From a checkpoint of a small mixture-of-experts model trained on Wikipedia.
Size: 12 layers, width 320, vocabulary 16384, 64.4M parameters.
Training: 299M tokens, 4564 steps.
Below are experts of layer 5 (counted from 0) of a mixture-of-experts language model. Rows are named router (the router's row for the expert), gate (a neuron's input weights, with its number), up (a neuron's input weights, with its number), down (a neuron's output weights, with its number) and show model dimensions 0-79. Each number is 500 + 25 x the weight over its row's rms, rounded and kept within 0 to 999. Numbers have three digits each.
After each expert's rows: "comes before" lists some tokens at least twice as common just after its tokens as in all text; "comes after" lists some tokens at least twice as common just before its tokens as in all text. This comes from a sample of Wikipedia text that the model never trained on. Tokens count by the router's weight.

# expert 34
router:507479512526517458499444498494506502464513429516515497505489504527547502489499487501470513557503524513525503536492446497479507514554525491498500506493525516495475471490510512480463503485446506488552487511480467501482498479515504507522512475
gate0:462469535525491534507525506474481531552485471510485483518494503437486486526533471455488511563482472511495493467544501464468493532495526481518523458482512481513460515516518485512484516500532509517526523496538525505471558449492511460518498507
up0:479519514519483487523499472478517515470502476519556534499479492521495544527486563458493479470499493445531448485498512528487509498471460507554501494602495499442562493483471492480491465470502488507489556489521486499494520499500477512516476505
down0:502523517514492521500492502492516512501482502520454521498488463486496498461514507512494490477490488484520493528480486495462544507452492519476525522519489467496495497498487516523514490521488507493509523519457532442469523521498526517467516517
gate1:482497513572525504503511434495486510513524551513502489530498500504493503522491531521456511482498507474509498539455524493507496504525494509508475508556541504481503521470533496437529504461524535525522485538499473520503491497526523464482509497
up1:496492507443465485499468492543505467503477534514544494563497515527485504515522468510509499506480521482471522500478518486494499515489489542559463469517486483483508539520474505485522523533532447508511506533489510506527526523489523476475476494
down1:516479521501485475497498565508509512494474456470514519496530484502479495493467486534512466488472535501487520498466462538514464442489494499463484496451469520497472473482471502503456456515446498521482529541502498522537581488519468513536502518
gate2:519473527513477516502472480514483516525507450485500460473457522515508518486509529458490500506535498501503520519517489501508529504507519497468506539525504503485470485478454499538493520495520540511543555508523501502460482494472473473531480491
up2:468499516475515521489493489492493476447490508462531470487510478488456501460530478480509511500515504521468469514472520453507569494510548534516480487514522508454481493480491508508520525449461518476484498489507533492465485542524499507485512517
down2:484522495503522473504481484511467484525528466448492452499487523518468461493504479499501484526535522513492452481505483471500483528482505489519515518488502466507525519524518479501472460527496472484469491452477482518521520501454512465503499514
comes before: " ", " \"", "-", " —", " A", " N"
comes after: ")", "\"", "3", "4", "6", "5"

# expert 16
router:500453530533540475502471473517519449484543489523524544507508484517518490448530468521479520511495533480523503514467467460473525532544513484532475505482493472467477469470488500476432503483484537505515509528483498455481521488503496488509500489
gate0:495508453561491501507533534476519475470564472516461481532513484530459532525529532526489475534522481527502522469531490493553545514510515496534478524509496499492498524477467504524485470529485497463511465531480487524547499514536519499488455493
up0:512505499492517438548494478506477542493532508499515539468528460459516524516504570506518481470517538500527517492502492526464478468522499534510515516484496519519497502486548462485506466509509494518491509527508495531511496484460495480472534568
down0:512492500505488463488450484466541520462472508509502476502485512525492502517496521506535470491462534514488489523468492536474471489552503521477489491475491517536474525520539476440482537458511491496478491494475522511519472494515508523495536492
gate1:454487512522515470512517438546482539505520526524464441546453509498527481462525479479516489494473512493451468506521482456513468504507536504528517509456519467485521488511514500495498484495464499497497467519445497473458484449474495494524522501
up1:532465479497498456466531491509509469496542475473562474496496489454508515475489535482530504517481488483471517547513484498474555510495479509507466513553499509519518490480526480536516484506572499535527507500481470531466514498534519466490531429
down1:493503469506509505499502502479496477474464490485527500510496523480504485497479493487516540504475516516536532546485507500476504525486500512499541485522483514492482471552509499529490462543472521535487517512534478447549505539524546543492496442
gate2:541487462502517431525527500481472509487505496504477517570485490529520493508478475504480507503538473497528467464484498464486535483503528485477515524466540494495502481470543479523540532511494533498512491491500471525477517453565551518458517469
up2:490514497511513515523521471485466505489504505552558472515476526478511509516493529375507520483509492511483484528482540472461520521464466541492510457539557520463486497496489504478496534533488485463504510469485509532502499491520512502493468488
down2:539480480481459486538506502541498505505496451525515547479489481508480545506520477458559471481521512540510497510495486481480517498499465474482495448480500543506507485504465489526477448530515509437519482489471510557503501514455534508531502503
comes before: " the", " to", " by", " a", " in", " him"
comes after: " to", " was", " and", " he", " also", " were"

# expert 3
router:561469533542546500469482484524505470498501460537504514540503532506506464478529451514482509508499513499485524524487459458469497510575526507519485512515482479486485500476517498474450513518488534475511500521476500490499533457525527503500501474
gate0:491457505484472493485497420551546465509481479504507493521485525490498510529496483516486507504521500529473483490462511497510540489537490514514506505495445517507525518559492466501491518514507509471513482499475486480484516475481545477486515475
up0:468533531499478523555523528493464519492550509515509490432518508494500502524532499514512540497476521498502504516517504477536480494455551487449506488510547486494488479523516480484483492493533536499503553487477501514522499477511474531508471503
down0:517512502523482503498485515520482499446477486497475546521490484540474509540530516502485532496481503466513529505476487504498526470489480516475532511534480462514503499519537538505479476462475459495530529500506550521538495435470507511534472489
gate1:504527513494509473468451490496538529473480519522490505471517527509459498510464500504488554518472527520502474488500473504465485484484502489456496506485510515504483478516500451518512533561502488511511482502504440503499484470512488509501477506
up1:526522472462480467499481484498509512521502499482523524486495525454455512504481517516473496528504506474536496439481484511523507479449516534503481539467427435483487535556487519489489566557481522534459477461524499488508506450577501489506478453
down1:477533469487471489498515537469495529545479513494439502519495449495508479467486483497492492532498513497563474472516507515515509513537469472519507503539534477534486514495501513506503527485532554465500499489549522508498482513521501492440513507
gate2:523499499486490506524510522499514498515498452495494515506465480485477482509498481503527459531547459487541543509563483509507497520504489481493518514450540490451559505511497486483523479487473507521525485461487474535494543478503479498486529489
up2:498529543514536493524466508491537518472450468495530519526513519471505493491480500477491486516460511558498496504499457542511527529483528514490499501522501504423482471495502509491546501511511523544522432497499491493528461518491520495496502470
down2:489520454513490470492524507475517497489479470503483510521522489515497492498452514468493521521491524501501475508464490478513533481499489491491526508468463439497510463491503520486483509491566505512506489511502536542507481553516467527499504500
comes before: " ", " •", "See", ":", "|", " See"
comes after: " |\n", "\n", ".\n\n", ")\n", "\n\n", " |\n\n"

# expert 127
router:528484510516538490503454476507525470485515461541505543514478508531499485483483471505455527539490530484516521509500498463467500534527502497532461471492469471477471472511506548500466528479508505497526499502482494484479506468515490515516513511
gate0:564519558506526486480497524456497446485482509472496489491484472519531516497498483526490488504547493492504504472494490511493480532488484443539535500481518511490467478493514465535494493517473527445492486526475508513512489520524469502508484527
up0:516496517513514532509486512504502478466490468532487472463468493518484493483488481433559491505503510519523507493493520499523505464525462499505533478478528523449470509466474491517542456469527511474475480482476520487503506526488491525544500500
down0:508501461493504494531501506480485528503494510516492510492477470472515500480501503523470508506492529491522519495466486534540475495481505465510519520551546545510518504495485466458529514508461475462517511526491490486501500504465514501542523475
gate1:502468554510540507510501459510515498496526468472537479540517473490514494481455477498510560496457520501500541508485525516486521511491514530502535497446525505551491496528515491488494505471494486480542509526486483477497551488464531528485479501
up1:487482529528498489509439448477521510462549529536486476499498497484518488479478507491475490531517479505497522509484497538480488547524533471468485478446492477508544523495493488511448510538509522492491459465536511576525484452484526529506548502
down1:499489536488482551525484456520526477494478506508514483482469506530482503489535509509550497487507508520458513563548471521467541529505507492499531490481480568503513508484460506532481473461506459465476505493529507458527453480486494506466454514
gate2:486461515545512471403498468494519519514486444482496467529515540494504471489491505543494497530446477515501490489517498471517501496539466510518539499510491463523491470543464495482483546505462511470562464491479508497507511494496490500498500503
up2:506494531481504507506468506526500506496495453492490510503508495504509539473509487490483559461569479491491498521545479491500464501507475488483547564471507492468493496468511454507494501533490512533473507519459505489535541498502501492516519473
down2:537499466477517481519478497445498513471495500530510475488521473464478498492548451497488453525504486497545501509523522488568505528541528515514494496523476479496488518462449500501510477506508482513504529521495508491522499485495475527518513510
comes before: "0", " |", "–", ".", "4", "9"
comes after: " ", " (", "1", " −", " +", " $"

# expert 45
router:555489502505513484488491448522519474494512470550506527538484530512534463460501435527498522550506516500518529509469473471456504524547514497514456495496497501489462469499495511468502540485481513504505529527486496486462520488513541487483512507
gate0:474493516523508482540489494501477505487524493514515469545517496501503536521526446524493502494497483529510548515454465483505486507492470497498485555540487514527468518474483493494489495483533535429522530498481481500513538505510530505477541538
up0:456467491470498544515491466513520534533522469513493472530440478502509508507484505532531552475521485549547504505570474525552520475477504469455453498501451513500495491535509460506514515477516498509517470508482543495493544520508506478545510494
down0:481511457489523452523493479503515512564550507478497549495486479523480481550530519495484474497495445461558500512513516494530458530471481511505511488423523569494548476524454466503517466488487482526527514484500491501481504510513515450487491498
gate1:538496522515479497501512478485525474543468501521497507544548510498470500503496561517512538567475521486501528504473498506545483478484452493491474522472556501498473520484504487512461488504501506500504486516515481543489527565493552518545490499
up1:507463472520485451469490519485505474502495506498525515509512511456472484498485502481481465501492489495472521526504490479475531505515499510516508522541547511504488485510510516478520484524517467499476509492466465488543507488515501465442508471
down1:492492469513489492495461475444484498448482458456525485522511511503558484494480474472444522506508525508525473447502499490502536478521499525484477503552454499491485514494500508471498517457537543471489508527499529499515515459492528488491496494
gate2:541504527487492455508507495475501529447521492483487482513499494487507526491514452521467478542513528538498499464502475515470510459501450441490477488528468493554493510492488511471460564526498515486502443473495495538504488518522470535494488506
up2:518503500498484500504496492478526510492551481506501522467478502465449536500487478513525518494530486521536544477499529505478588457514496456511494541520496507535514479533500536499542533515489464503492531507518484462475465519495441464490465528
down2:451519492466500527484531533503494484501531525463487487502517475519515497488482504491518498497492547505463517455493469516488479542475516518527466514515523480502518520499482472532517547531550487509523486566510578494529489507522416520530530467
comes before: "1", " |\n", "2", "3", " |", "4"
comes after: " |", " ", " in", ";", " In", "″N"

# expert 111
router:534475541566535484498491460512556476489512470507547528538472518500498460449488467523499513548493540511519533522479474483483496554528529471509480507486495471486487445460542514489501513504479509483535518516447476499457499491541534484490509496
gate0:486511469519561478462502509532552509509454487471465511501497475491525503496474528533488503544483473516486487515524544457447577512511510538542476500501498516519478449496508497490475494492496516512474520487464472498512511513498504538501496523
up0:504534457553480502509502525483528548508472482475496467495507478484452486531502498467503510534508531527466505511476504526515505468533474517510511492495539522498469462513469482509527500522517459486489528521511504490499518485504460530463527539
down0:485483463510511514501510523496491483474497494530506518516489480497497484482500522511487490515486505518465489473491516491517525469512504490514510467501487487496491533473518520488496510511518466495483454487538574494509485503485509441456524473
gate1:528502489516487517492482509482491513513477494482531539500497506495494526491510514482497520527502481494497532479495536462502466503453559469499528507516478467524491509511524484535491502497478505514471555483478505470571560491483507492465541523
up1:498479463495462511516539484481495503531508510506543511521551471529494561500485512527492478494489541496467489483495504492507478497506499424444500515536468456504573523528551483524511520470503491515460529492476516487508517536451504476491496488
down1:478516490473473509509522486491508525518503508494477538504491511490473493536468485478518456498515520503513519482473505474540527502485517503518476494506482520513504513433487482565515483469491513501486529478498490500497515541530518452480493516
gate2:497480496490510504504524483491514523454500506479496539521467495500486501539495520480483513436491543526473489552494537485506511492503523475539500509529498510496496464523526507540537539499459496472538533474485462481476500484481539482506508502
up2:514496506449476557492494521491478522502480499508443491491494521523531549487515454500517499538485516512503526501440464502519521514459488475430448502472480494521493497508484480514503487450496541507510450484502521517500495485514467506514452477
down2:497553496515497496518475457467494512501488494482502459497471498484534515484525496501444474499467467519519460498503506482493554466490500538488523528494504526532541505512528470536488495494496538513536449502458524483506487524477524480493528455
comes before: "1", "2", "3", "4", "5", "6"
comes after: ",", " in", ":", " |", "|", " September"

# expert 8
router:529479515511502498502482462496504498499503495522559506543484521541525476465488457540491542518476496492517510500481483479476485524547542522496446488503489489488507496490536538489481518468452493462499501508471505515542510459496524451476479501
gate0:488516543512517497488487503470529505481538479491477500547432461466484508452526502483532511494512513521486478500519588474532540524428536517449494505537506495468500523507522503486521499521532516508462468523519501473555488491478542509475490503
up0:541501516513561462510501466472508467493500495466516506477521498483505527542455521499526486489476489501517478520466481507471459515546495494481490513474547470457505525460482485483513481496500470517528516439515547496517491506568472484515510523
down0:512515555528561488481460498498533494511464533484531479479544510479498459501542514496484455493516498491520441463509511506446475507512565507458564461454501520491534481516470474501504493499519463492517478472492463510474513519475468483525482491
gate1:467470500470459503490464504503473510476473521540536500574501502500485472502453501514532503488478469456491540472527505467493507489511513493498509535510498487514444479480504528577526474505468527470495503526487493486489495527521503523459500484
up1:551504470512505516446496567515507511524509496473501500528474450520522552446484465508528495509519478478527562502524468504542487465507461538475494468497529500515516525504518472500508479504499526485479530532507493558496523471520523546492478501
down1:478522525449506464488452509524463534493547544491495484551500488504552527476509494475526519517501470514481492485525515504519561515509500503472530501508508499511503507473474530488537511510466489517502475474516491475505519526518469475455477503
gate2:479523497542477519548498488504497491511486513510566501459494508498530496486429526486503492526476454529513476451498471513515497536517517473504546518519484480508555516468486445508488492453501482524529492493513509490473520504467537491497514442
up2:510491540523510483518493505499498492447431503534458526494528517458551554464435496506501502504521469535482526483517515503557502542481531496483479489507482442533536508488514492497468519461471487489532510519501499456493497522469500458449508481
down2:505481534510526483510523484489487515488504514526514472485496489512552495497503490497543503519497512513473492463524448530483505531501487472487488525501506474505529502495483498479522477507511464479501528508530499504487476487458503473523456491
comes before: " ", ":", "aged", "\n", " /", "age"
comes after: " (", " |\n", " /", "-", "6", "5"

# expert 114
router:557471529555503456507485468539513481474496453518520514506494529502529454476504469514467494529524517517494526536510446516472471534527505479514474504479496492477470487490516540502463522508467517489511494538499475488508502470515511521524524473
gate0:505498483487515508478535504489494502514481522520472509496468480508520456499444520514540499482503542485514513521498509516518464522453498520488527480504533514477529539506486501498473533503470508498510539523523532507497476530495518496486527496
up0:488490512456474504484474524483511530525518476506519540515529516546505508573531537466502517494528503507539500533510424498498547497532471470505498517515472482508516492504498499520564516510455460474534451494502477482516504451519485471479557539
down0:468495504467499502511499497494492517516467548549480518502454508502493510527534480486447498565488511485551486496468528459479509501532503471512526510530512460514519513497510473508488466518471470419516523484512491478502494493541528487527542535
gate1:509438548512449514495490491527516494480481467524544483459458485527521542479514473466459510463518517486495467499537525488527454508511536479467500535520482472448518475543534507505491518501480492484485515478479520452504478470499500546549477528
up1:484578489477509521468472545543474497540477503479527473511529450486444517497510491523512506491492484511536531531483504495499539478502481516504494532482486514541534516511526508494506496476505530489511503509527520490490514505470469511490533477
down1:501529532495521514464451564469503471478511526479487506534524516555482493524425529505518538503480454486475517498466503451493521496538507483478463501530499547463462474483508529485526519513526537528513518501488505514486498507534456500537520499
gate2:499502490555461515464482480466522518465481510516508506482533502505508514534486520473495524498446508507486483435521500497505449522481509537501504484437496506510513475491512548499483476511511508512513486521474478539488479499513492503470451540
up2:524509437480502543517543500495465516524524515561489527476486542469463535510456459488498490508445453477523525495506506477486538475476490546546491534506530509521505499493448524530485490488537528478476520514510519535464500485503453482538494534
down2:551527478503476479494514494508485562537490501518500540478531484472462541562468479470470503464475505464498488533502460482506511501452502509506491524554492510503482459488473493510488474512494485487498529526478523497528520493509528502505473484
comes before: " ", "2", "1", " \"", " MF", " DF"
comes after: " |\n", "|", "\n", ")\n", ".\n", "4"

# expert 74
router:528483531505555487485477460511502441492525493523527528524467506529495497457509487497449533514471527488525511528479468476457503552519531511496486499484502489441474489493506515472483503483479483468505487519490494471513498443488537477488545510
gate0:495517505455470509546477487488488502527483506513593494501552526487494450488517497489496538514499483436526509524510506472456495482536528487472505505497505523496523515519506481487504490480491482505471500520510507520542471498535506492504514487
up0:510489494471520490503534494505476492485488517502529526502452484532501513475508481432487517482481458502510493510516520475517501513489491518464493522517512523482508487493451491493456475463552530496502479527512529504495495528513535474488470508
down0:498487498482509526501530500505486513521450474447511492524535504454515514502534525527502495516483504465469514508538494495538544507531468497489485500475485500468531550497436495521537547527471554515470457474549492507490514515509478469492487478
gate1:518512511508531484491510526487525534541504508531449518491483483515487489486479542477436496556510472508458480515536472487505479530522490555478490507549513495498521543488506481456510503476541479528537531504495517533555525521482474489502543523
up1:505487541477547452498506507472450513459512500489499508528455500522498527510493519528502485495503486546525546490482548520464461530501511468483471467487473479554505461495452503519458492558494487483520556461476464513491515532506489478498518489
down1:507521484504505506529488516489496500517513522528522485463506487499504459525471507483507510505464510542473492439482493533509502491537457464537508506510550523557532517498532508492499511465534489485562503514468550491471514473474486478475487520
gate2:494503514510492494483509496484502530473520474523531496503463508502455519513511479481484473477493461473478496443497458498491487487496539490478515555526509520522507498454532522480468466529500473499480478474497531487476469463466543502460512482
up2:490493499480443509492509432486486512450536513493524476458493497495491503488510530490507513459488465454512498447497550505488530500480518512483459514538470519477485489452499519511500467504487475500477508510527543488555458487482503504546531555
down2:481486505506465486500510486470480529490542474476515502472474559472477439462528498519482481489543485535526472509480513509459480492496528510501497504533502475493514550503496497475543502517531508476501521503528538527502508513486467514496501521
comes before: " by", " in", " to", " as", " on", " for"
comes after: " was", " is", " were", " be", " been", " are"

# expert 30
router:521471549502537491503499467533507503487507492521520549512476532544525487449498501512505538524505518490520505555497475487451483579541542505491496501468510497460490494514526515526480486502502479455523485524484496491497498432506508473485512509
gate0:492538483498511499496530502484523506489506471543482519506535490480553463485528498466464501490505475534530505470483529462449481514492497505491510499500530540436462540534476509492515519532513463476537495528517543501512522498514465469489463464
up0:494560472521542493550499506474500506520487525458503514478499498500509465482502495479504522483464493518547462477527497473468493526472449499442517467491535453518497500489457472505516488503534448503518472511499496526466509458466496486523567505
down0:449475509541529516475505504545508489545479485510430489542559532517473480509569487519502499490500515462470503465482504537510486494536454493520466466489491500524478503532472501494515508484551509537524432478521486538496479487493520493479497514
gate1:477501509494439495494511523541527548464494514507522495510507482467466483507562540509492455482535514489504508508481473502483445505511475464512472465499493518531506533513545497533512449500480481500484519523477519477547498513515475520516495500
up1:499474552529498504504498499472522525484487522511528525505479494516465446455539515513507502489493485518478483498534517495451488519509519497532504457502491520470491495514515525528495506515505507497516508537509561471536464519537487486516476500
down1:456499517478450511544506468486439534496488523516442498507510507480513541455502514518553443497473555498458530489558494525478463482495508522454480517505501502464508476493528527509472480518515479503502494492521535522515474501514518487511466512
gate2:513536486487482500497495520466502547502490526507490500504573496541505511475449534493493499534522478519538504474527455490478520499494485555500487520530536487486480481507452510510529516499523486507530537462500448507479489522513480482442427537
up2:528489476483523468486501538515503510479463503495478526502510500510496482503484490532495489479518484511519503499476526548464524541486484475513475467507497500467458517459530521486577489489502538480482489504490531525496526514461495480503488472
down2:495482490480493469520503523479521491550491471508458514556446510503462468492509487525492503497522515496550510522510490526505495500497471521468547464533511503495501463499477520505525527491527541562509503475476508523503521463506491490453523510
comes before: ":", "\n", " a", "=", " an", " by"
comes after: "-", " is", "\n\n", ")", "|", "\n"

# expert 94
router:567488520514499494488478464538506464487512486537528511531485514534500471508449459532471513513496523466506507542451479492494487510539519502503459500486508476445467498514527551476444526475496501502512501530471475510495500466506517497497514491
gate0:522479539526502508522480494497515468483524510540549522497482517478471527538488499529534526489494448549491490481497551511512546491484488470473466509503526469508501442484530460493507501468471500507544506514481531484490510507545489526528529481
up0:479524510436502512498524498473529529499496498496528531543514494495505506464509442519488460482531531539515490501503513521502464528489513535508459574491516487534522501506544501517506509521554540474500498442506504549501499444458520478489477510
down0:497523527472465506531526524489488551535435466448488478456480500512521495510490498535453549511475479513541451539517524497503480468518483522509523489524476524481503540475440511501454495519538508492481537473522474564464564490501500430498453475
gate1:499464478475504510442470503522490487490501505486454477499498485529526519551472483548509508535496501487497529503492487492478486502489471467517541527460497493483501454516515543502530525545479494453538484547491468530516531529506506509479506465
up1:443507480526502487519465500516507509555507479558521453416438496512546488478518484489469539473517487481505522502518484514526506528517523492511485474508527471543503525490492506521526500519478516486500511496504507484493526504510497497517482496
down1:514510510480463554484520539497469508504450464492510506502545481517513501483486498493440510455487510485560512470482485557481477532524483501466509493522465507494454478525512485514479484513494506487504539470497522540456507484508542450528496511
gate2:504526538500483495437461488526502497527499504539519563527511516506541500481495460486474543513514518506499519500478495482522488514479520511510469550486511506491487509489490530517487491442483517523530503501485474488539510499523524534500458509
up2:510486487501506496545519526500500509444497509491484424492517485502458478511476501481472528535489517496486443469484486517516479489495473524507518470496495525506504492483500475477506471515512508508496488483499497500494520502437518447527503514
down2:516527476513483500516506511448501502467477481481483464457516490491502454495505520513483534507520480517502480503455500541503498526482463524550503504506440496465516475520473460555520507487513507438538477541512524501469510508508473465532508516
comes before: "==", "The", "=", "===", "|", "In"
comes after: " of", " for", ".\n\n", ".", " by", " with"

# expert 116
router:532478502524545499473506446510487494467488466551511504524474507487498452477514495508451525532526512508491500509480453479472508545545522516507499508479484506473516502496503526472448532483468520480504509493459476486492471442520539478477490506
gate0:516474463491541453465517538515517497519493473487514469483508507484523524530480469503464472490482518483547498451516527505533496552443499510501469498513500449532510497527523497480463487522475503488536510503512529575543469506512509442491523474
up0:500505500496545530516485474498470478515516521488491503520488503487491532495528511490533528538499492483458493530461495479447555502505514498477498504515501508481541506486488436488495481463540475495526486508517534534504520520465484507507474495
down0:499517497482525490453492459451491513466537515516483457456510450516500486519453494512523510459504499519515420524453499538412494468510486473499496507528515543461559505528459522543515480499502489470506473509463475469502480461487529554499502513
gate1:507475481505506488460508486535500464518538513516485506527496530505527437460495465446492493464504514452493463530496479499426456491477503515492489471502483491479524533535511508516447532502463466475476499491531515525509506439534498507504465512
up1:525479505497517480493488525516455515495531527504456472488495480474522497497414547559511478497471509481496522499458538482465501500528475472503490485486472485509510501501510545473479533530526516487504444481495441490467496510501509458540503499
down1:491543463490480534520482481486522525507494489492501489496491452482478501487443502534492529455514513506518499476503500505508464511533523478465479510546506468510499496542529514463541513522482507466505473471464484522503477526512464527514499523
gate2:536491502484553502501481463498524498538517470534493518483459450502491496487484478491497496512508455472496529508491488495444530499499486514484551544477542525480493485502451484509474478507500505528523505490499474494500522493525531501504535502
up2:479480481516499448554494521473526479527527484559493538540491499512504516500477504501488464517504478502506485487484525475560489537515480486564503471547507486526482506529450483524523439517477523499517526501588535481511452511511523536498498512
down2:466475453489471509508484520484499478492539428473515504507504524519501493517515459537504525511448552523501496501478496476511515511501536491504499472534507485466487487439497506545496501496515505475487529564516540478491551470528474505503489526
comes before: " (", " |", "^{", ")", "5", ")\n"
comes after: "0", "5", "4", "3", "6", "8"

# expert 103
router:494469514542513499496462477524486472509503491548522521555480530504525489451477489497478534522512509499519529501463493460479492524508522518546467509473479488486481473485537547483488545487481528457504531530453479491523513442536496493487525511
gate0:543495492526508503506508504517511528505511490527520487496531543480472467451486491482534501546500482490521508541552487470466498527476547492487534486468507478506491526502520518502521474442512517442490541528488494465500511503503500528493504529
up0:506512461487495507502513517512467550538490520515527448487498511469520522512464491486547532529501518531520510502513516500480503487468498471486491532513479481489543520468533479484498457495498512420498501489483492498475522452488480543537523537
down0:483529526531472505529508474471478508519509473530492508510447528496525521507507504533498440503516464531533505416510505525514492518471500480526522492485517478508535541526480529512498511533499524485518493491483526562502499491489484488459489522
gate1:492523514531520508517495486516490492479497540495523486508500511535457450490511490529487505459503492506498495505554511472496481486478518476501512511514477512585524506496466517499508519477485496492455430478533508472500489501480469532503486538
up1:495529476526496526470507489481524504496483462466543506509513479496509532548472503506495495473503495492539520502441507519516522510477501510490491508532507511478484472524495471523505495485478492510510446500509497492489489495498500497509486435
down1:492456511507515521530522483476496524527527513496473536551527501481495523518486496536490482495471488488518551526475491527495525528425490495523476474561511528517526502515497479482509477514536503520533535524503497454453495520491514531508482473
gate2:520543509519508494501464501484523459439492487469478525510498499497482488512528514538471474511502449493454443482463490502493494513489515526489481515480498520485471463543536523510530519477507478511506481481534452499517499500506494477503438464
up2:514485531482485475480486491491503475520542558462533477487498502481541511517503484489490467477440507464494566533537499481498446457550519506506516513549525495538478495496557484499490494509495467471472519509487512482525498494522519549508464466
down2:496491477483495498508456447502501500516497481523528526523486492508476490501491500512514491507516515522486521479534494524496510502517520488483527544538460507537508488536498475465454539478528526519541446494449495545478564494507476530530466472
comes before: "1", "2", "3", "4", "6", "5"
comes after: " |\n", "6", "7", "3", "5", "0"

# expert 60
router:525470528573528476489460498502530485472493480546492527523495526515515488490479479506454522547536525504511509535489490495441492526516511488487477484483508469475489468511503541484495503480502528496525498526483453487476501463529527539497524510
gate0:515466524537536502511505518465505537504525481497480505495500505485525498509522506505523470474487547528505462478483483527503459489515472516514497494502500477521517510500534561492497477522473512496515521514505469485492509464577562466523498561
up0:448489512498448484539460459505495489520526486503456533528508497501478488467500532507539521469523473486472500477519482475493480496508489509493499478500481543516534521477516499504480512489520513529525483511491544503514529484498452479518525468
down0:498529525506530538507525463492517469508537500545545501519511532530510490510500483511491493499484490514506516517496484478495532505530558502511534483496482512505497485523489523503486508536520500505518478515459481534487471547519489507490511480
gate1:480545509468501478510468530506496469496504490507513508467508528494500505508514533472525495547492509497509506478495509510464516514502506478492515476484491487515508497550479534497507497523463483532469503473496473517465506505489511499547470499
up1:463516448506489530482493509496489518469472488514503497515503496458474508500409507527492479513437525503507487500499490525474511494476509531476505472473515531491542485520510508541478544509534470495444515456484430534474516510470484492485450511
down1:511496493545496476483493530554515496487533520479505504504546521455537535492513492487494545552536507501486429474471517495477509542514471445519479510460525470523522469490547484465509486520515470455452495463458522540469481508509501519478529550
gate2:503501509495469525498478521533540473514507456507511505493525473559483533455485495529477515489469505462500559518480488439492483485504496534535500489466490483512514507495514534513474469464491528474452501494500485530499517467462472531497501511
up2:465487518492459492517497531523468505523491477503503460469553523493456543487470529472487487467491473513502522503568487524540504481512509516522479514472462515512501458497481487529509476517521470464482495486500540553508546540465476519496476555
down2:472497493510474501496489497477481490539508500511518536513500482492447504448441533548526485554515482505468464554512445466509484482511452509465517521486513469487480517502521519507516498544497501457530479490470496540439530519510505488519496521
comes before: " |", "%", " |\n", "0", ";", ")"
comes after: ".", "–", " ", "1", ":", "5"

# expert 108
router:504488512524528489481444470529512459459491484495516523524476499511488497468503471540498517525476536459504511517474486484482492512529504484507471510479485483457451477507510500492465512498470542463499508533494504482477495461495572478507498487
gate0:520520517506509467495510485452510519505487517517495537491563507547485484517528531511544525538494505519533505470525502506492442444512511479485491487497510527511529468527483468509490554475493530482502521568517491473470500495496482495475474457
up0:510536515480487460466478504459501480526465536493480466529518501501507475477500489512540477506479506480565484488495550523496528489478510496492478488499530460479526485497507528562525554467549518496552536534480514508530544521506491512494461465
down0:528464443470487506535466492530535525530517504511501525528504514514498521482505482512531513477500465511580460485506468475520521455494525457486536528528506487457499475506482497526510502520503525465476455498477469471477499502516497483502535510
gate1:487497496500501513499489474455499505491514503502499488504467478524493452471519480528443475500513561517506487490511484506485546525492509494468501491504530483401483541527512504467522501486508510521532522500482517472500545499481531490487451439
up1:469485479468482526486461500477508503457494475494496534531535504503509468524525495523490429519494545463550524502521489495500531515460481499500490544473459462505465497562505477482495548472511464535504474550492490471467501536526495506544516469
down1:554481478467484537494491451485484479461481514482516467512489492510515538495518501530492470486489493486531495540499543514469492472536463484498502501496494446533485498500499471487507483541557484520513484523535502519491521536506579517455477452
gate2:452502542518496511464476525499561499477492474514474550531516528476492486466494528471491501510511494482525503499535505547538506469504532466482460517510478476505526507471532500504527537535466470499494524509535502493518515471506500514502498513
up2:500469478498464515499487522510503524461489455485492495498505495501507517508504496494487491531491498501542476481561535524510474516524476482520488464532467499475488509512436493506541498519474533528461510548511511551488516495528491479519494489
down2:478499518493502458517478516538531512544488475488505511503534506473483488474502543497504459492527482453496508527522498543489536494447484505518520484529506540533494523489514484510488539497531500505453487492507529520476526502507518512499513489
comes before: " the", " a", " to", " in", " his", " as"
comes after: " he", " to", " He", ".\n\n", " who", " and"